config = dict(
    d_model=384,
    n_experts=16,
    balance_loss=0.00496,
    n_kv_head=3,
    norm='rmsnorm',
    norm_place='pre',
    rope_fraction=1.0,
    init_std_o=0.0,
    beta1=0.95,
    beta2=0.99,
    batch_tokens=131072,
    dataset='wikipedia_en',
)
Below are experts of layer 9 (counted from 0) of a mixture-of-experts language model. Rows are named router (the router's row for the expert), gate (a neuron's input weights, with its number), up (a neuron's input weights, with its number) and show model dimensions 0-95. Each number is 500 + 50 x the weight over its row's rms, rounded and kept within 0 to 999. Numbers have three digits each.
After each expert's rows: a language model's description of what the expert responds to. This comes from a sample of Wikipedia text that the model never trained on.

# expert 5
router:438555590470471510535454508564418500486630499487409503661485553518525425455544533462548556446428435519441481552552499586512537576438477648457578483500480497488475544507429526495449506551435489473455580438580425574466468455487493547460509484520360508489510481513497445485534553514483550458
gate3:473480446516499509473501389395435501501458513585467581537449377484486487432471536395530528477492576468520416502505431549497530542525472473565617492434521515472427480500406497611500580498490458478456450514539590367493508417472561547488496526522448432475517608491444543513495481443475484499
up3:584480514475468463427557503568454542417498537460481494499561536433519557445493518449566463610470487574540601505605524489486536471427412472543467516559585493465452443550528490502539444478521440437534397469503480479471529543460503515512582539566560393436529491524419550433497493534434455436
Dash or pipe at the start of list lines in taxonomy and infobox lists, plus time words like days, years, when, because.

# expert 12
router:525495555501551459496575474479436458523513497530485556424466483510539506552528564543531468455437543532501528477442377597486442402647526537477479496438518412485495488602538503525525417480462532558491490498469460519525471511570484536509504488477525480531467595581567460469458485459472516477
gate8:507471522568497456485574491507462494519497589541537500499460476501557545645499561437595577546478549415502503428546521551567637484463474502516470498496467538484559521435501564483422543513505465473524478445441381533526525481435416558505475486466487483497479576527466447553480525460495530492
up8:485470594547493599515524550497516487541574476488384455493437508498501513577582474518488470493576547501540544568572519411492572493435417490506442483511387496491517440425506487483503517532589552502463459448516506478466582573511540468503536455487486503499472527425422597475492526466435558522
Inner letter pieces of non-English, mainly Dutch, German, French or Scandinavian place and personal names, such as Hellev-o-etsluis, Nordfri-es-land, Jean, Saint.

# expert 8
router:494540489538533441523443583504513484479575485457462483520436469510509570526488456452469522450447462438587482454487461471432453382539553529481461606531410488437525555541534544500512534482510415478584494535452496613491462565588562535527517478505560476540463562417367561512485593556506470482
gate8:454559489568467435577489476677445518429504416455454504448527501523457510468585577480454493565526493510527576546494542474536473526619438326472477408533553495540494510517479477542413452527491526479489524536537423553550476499406540447418550481432529615429490515524558458475422483482468475429
up8:508486542508516605405496587408541474576499541493575496479461583508587463567449489450511608498532575514437437425566497559538508559453597533584512487394514498467451554525521539462536460461475540491564545510460447494526487576467559512527431490424527450521470515560566565561447570473495509545
First pieces of longer common or technical words after articles or prepositions, such as dis, re, ann(otations), resid(uals), plus pronouns like them, him.

# expert 4
router:463560402511507482569527487542476529502499438498570421486488385531535514451506517400486540457499486408423504496402550473450478481441455453570461520494463546436468569475539526551437458596583493546549496539412542515503479487499564517500538444480449460425510462435509531479557499501406417467
gate3:533525547516522453389508460403556512471451508477431510468508513558452432405598588457501480395506528446600465468437399480401481494499484513496528524512458530447547591437381486509435558578461450443451501451477521458521424465647449491556471372508453513455561552527455544455475515422536555473
up3:597466538510519413453461633503625549517522536487531436455486504514420604545518539491505514441474539456586481467464493504440483512418457529504517509462547522463568557459440430471506623521530452524541545449491502424544489484498519488582474363563471474458549489579497423490524438428513496529
Field labels and measurement symbols in infoboxes and data lists, such as Coordinates, ATC code, Date of birth, °, ″, opening parentheses before units.

# expert 6
router:488461553529528482430407485543532601540486457444558451558496557450468476471469470436463547576547466574454487554508555378573544446455555430502506507437549544434452399521530544400524457521544442620609418453608499504543524539450536488553467543503479517539471454498558556481439513508584423474
gate8:377458500491459534501475548444440428516534487356437567543446484592495447480441381399500515463411594454533534507534445534523470596472451469531560473412609457533445504537502533418497504475517507526485550488509455498505509547480495474465554428434540534412564559569498489601566487546389458542
up8:518483433449527430527470489457484409353477571506495452477494539461455532598443494560602492468503550512425476494448509506542458485530509431441511546474487482515441500543458407503464551474487392515511444470430543531496422566500465562561386564572524583503455466469485578412370599480521589491
En dashes and digits in year spans, scores and sports statistics tables, such as 2018–19, 6–3, table pipes after seasons.

# expert 1
router:598568486457498528518529421496483460457408516495475469418507502406509539606562452581478440586503531558440555485498476446506481436486601492523465516436581505502438463378530525458490538524614510556454523568490434460524515440433485428425522563573590513541555509594529521527505512551522466423
gate8:516548518494557473530587451460409483534509517533473492488419492547575581479544523468551505418564549585495497439501482455540547503545566525568544445493524526486560459461486551527611525454533495519566541600551411455377544470504566467488413471494422513532439423534465515542530517430568501474
up8:458443426319417510498501527436437503432558600490536509519457519455546462552392425434535462491474483557424475493448518520580628511503547507455474527449507466540511521518539519555545382530447492459507403542553483500546567499518529528515396452408459498488470501494524519473527453478598523526
Periods, hyphens in compound names, apostrophes, slashes, ampersands and "and" between names, e.g. Wiley-Blackwell, Rocherath-Krinkelt, she's, ")." endings.

# expert 7
router:484419490464485486429512516516504477537539456483571486466494484544451454392446550504537501466463537530499502505534487535505426515471479475470454463474584485528558509528409445454500439582498597560457518561424535582419517379545436579434538479401475435475496496509483512487443547450515555545
gate3:512572462593466478440471597602496452586473601537552530506518565485549482474489473490480453528467489479547486527473585625487469538498520500505495461468514420527383594473501501587480565448502464479418469562468522458509502486432531553486555454401410458501530412441537501518527542512503537502
up3:482450592550402500448525470495465503452553501515454448509495439468459496499514477461495467525531395497570419547541547559431497478473486476558473471506560476521488574513536558541559510466549530519383498478569523527525480554506533461451513594483410490534493481466432540512582520516478460468
Month names before a day number, year digits after "in" or "on", and sentence-initial "In", e.g. November 16, 2024.

# expert 15
router:629444510478506575551517550502539481497539518549431588546561429612427440526501498548424502521419488503549425496539613566436593566589396432448507372609512496570557441397419533579555598511501550499480445397513456464575473456444502484537467451452496647455475512487471535483519507603453495556
gate3:472554447481487521505522456499528432512473571535493524471545530538490473548535500604569517348489520531499527561505473449484502404545504534467425464512471518471447597494468548462521400518552563509530490475550454523469537514441532534591525517502456515419425516540479445537459430415451449457
up3:475455490398495412498485571581545571521485637461484615446501515456519605515589582566505596529541463531566491426502577576527472453476507552521461534452606435476488434492553428388447502592568474419518490450480530499555547636477469544522496562474448479461516520470564488456534478576592372546
Prepositions before noun phrases, such as of, in, during, between, including, plus -ing endings of verbs like outlining, administering.

# expert 13
router:535408506440373459539464411500414544462499594447503516434415539472500533450511522500575508546564530478549505559564480521488573450364560510575491529565488528447656476532574487413473559485473512486488573515463482450510525564474418420439500468539534429548544510511533436469606512455458484465
gate3:517429506438400487428506521462484516503441447543538547546579561492428515500481483511551519537576498464533507461608522529456495521455547522357427437533484477504606528439522494455577539483519475488484504451576546516495464511538542517486544568505467462450428510483390394483406443533491479597
up3:455456538464432446455552509491490526522471483385553563565524517540375541471484444435569481534504465343547453491473530497560510507492519480503610431594484539491545569430520482443586453452477483511545516520525490578457455522547459505492550528574480461527417493524508419457326473486486451460
Pronouns, determiners and auxiliaries in narrative clauses, often after "that" or "make", e.g. it, his, they, was, not, would.

# expert 14
router:480466475546520456475464526601557542498430537452526428445599541529495473467504463528455434472539548452540514451536474399519563485538563529583515582546372538523497562450556483526402451498541497423574489524473516454502519525564495473571440570548512451441555456480512538382473480461401589508
gate8:459426494499447546486497554500556477551625537482511509499512547491451490519521529501498497609464567526546496547514440488450514511551481528517450408528478498503449547560543471589475402468534545481482470442463498497506518587429546501485549555516447438548582503478463451469533449511551513473
up8:558510423504617510508456474564535550400427434476470507545510482461493505565572414604503521477457472527509458450553537558468454448513462516495581595555512572589471509485351483474468567474443420477500488565532517576522509460463449455445556450471545440435513612494509600452453539448471520493
Opening parentheses, colons and header words in sports brackets and results tables, such as Candidate, Win, Loss, Score, round, Legend.

# expert 10
router:508516571593427502492551514378512427512496530471518461455415591510505508455500520501564427600492458508599547556516479427536491581447375498441638482433525502546448498538442498557558554414534462528445551438500526480483482520531432532520436506486498581496498474559529519504498387550458505504
gate1:490487499553529578468503483374455431485528546530488501419519458502390549480537531503529552529379462536439478417435502545507501548494517452529536434572502460491425467499506442436546593461436615454554585498518500511512510556551521567544552486431478542555556482479412508605453470535511438524
up1:497489373469539602509496503436461492491456532432526487369563474588521474519442546526551566542449580586438466471458507562572523508527423576582435497480443439449555383565526498497477472529443510408594610427562463355546525554461438526470521487527506586511551546410507426558466504486501512572
Head nouns of organizations and roles after names or possessives, such as University, Museum, Army, government, president, club, film.

# expert 9
router:439558436424492470450517539568471424536435508508482579519539431456555612532509501447496504419630535476448479481523422509577490437545512407502469429479451476475506510529556452541479497464510504478406534599585527466435532577454533548548533588544453503501416495523530469613409510468553526506
gate8:520589522525466454485502611463518514419468550487577443545415559586552461533558539538394466452498559471470458506565506551456491521575504527494492553506440494447513493536542509560482460489453479468550505569551526613490634518559528484541505562510456486457469600486504524492353506497392496493
up8:550416517466502582574439489437420543473572500563489547493457554545530549473491505464564560617577481468545437596530494525524514476479554479454569565594554524510485523316486514447553478493577557463511422562495502525451559528483567479504444456471484488587560541455493410547558484504505527508
Articles and words describing locations, roads and architecture, e.g. "In the centre is a", located, north, Street, Creek, population.

# expert 3
router:431467464524525527455433427509507543428461520558480528595526508488504429514442445473518547458552477658460532562401460459572464553535359507445624537485470478505412552497525488486481457463444514567544501543467498526535422432532446534442453479561516432501557447554388443562518512529494556482
gate8:463454538466375560569464582518519476471464511522480529458393474543512470450412518540468469525554399432480445534459530559435524502534470506487489422500457465563394541555503478502491531457610512553527588448484554442460507455453515476453511547459444466402440493511504459474576493557490462509
up8:465469558482487523546418570461478461457519494471468475475494509530549492516439494545437517495505484466458453513456525513489596556560415472547497400522494450590459460520494466514424533426500530501536528488517600515455561504479532547484487521472488497455454485464460424509570487552477481553
Pipe separators between cells in sports results, discographies and data tables, plus name-final pieces and semicolons in lists, e.g. Alastair, Smith.

# expert 2
router:532460464528499552494469468411499569460545441553480463536573528410458490551549439411518556518563539437494566566477434538476493458452552597588645600468547477555453496424450468519477526466410500439457376523495513462370508479469498432502514498527639430561464525541513536570435450489430561471
gate1:502435449448507508434432476490444447446588466411538475555489537452528484471463481581460536522478447515497516484514555505395427548607486440472576541455533449459465501498456458543511447511426454470605504503526470486480499473574574458428520435444504526498470497515490457523508465462463447487
up1:443558452438491519587537477527437479539405499501481457435436468492510482518519421483514522502506546466598412535442540604562400523419511468598459437548498466530452518494546470470452439480458472444489521502519468503533496490489559524509501479454529462481540495461527486540501428512445444487
Periods, closing quotes, parentheses and line breaks ending sentences, titles or list items, often before a new sentence or table cell.

# expert 0
router:478495494475586477470574472475606389467429475515502452491486589398626432472500517595566484599585519453494484401467538512531463577491474533523534453474586521633459507616461461499534448474439462413514486513510587518502480497525525505482567447511455497508614499457548478520515479363559485465
gate3:462541550518450540507448623535608442507542586485518553558464541536505518423568590444493444537456489571434459547479514550439562521580512513476489528515396577624473568428430538457542634424485560492443482508416390428479413517481480490486566418488511542492482561392574486577416494450521479524
up3:537429406497474547504518497433467489525417528509564495490474418378434410528518466438548535451456485399544478557515554434470532515502462547516537544488562519390456511533563451493448429595497443571467463488619542519480512526468478548410509480426507388443550476522430427436500561536516484539
Nationality words, US state names and role nouns opening biographies or infobox lines, such as American, former, politician, California.

# expert 11
router:432545466526544554538468496455519594570499497580602480480537540482448642500478452566432537421463523522462548462484530479503469481484552498494410527538480516452479524500550521428526479486490471465473555438491497449559591492439521458537524562480487453519452464422517469513557474482653484588
gate8:464466439475494503471504502493485558483437460525606515466536515546470535406437510383535472521524548430433514415458509445495498497478525559479526448519444461495528443515466528452462508558486446504397525467489491507414470482463400430531510464503517502501563497485337484504542432465547549546
up8:535483558504480402527488526427459512559519550456575504625434536490518482539470381542544528566404443592477458503534527510518455529528571522566464419526503489443455458450525491408522533454455434404476483498510559470507497499440564543560449634529458522480541496480494524513530461519486518427
Middle word pieces inside non-English names, mainly Japanese, Hungarian, Turkish and Arabic, plus accented or non-Latin bytes, e.g. Sak-ur-ano, Kur-os-u.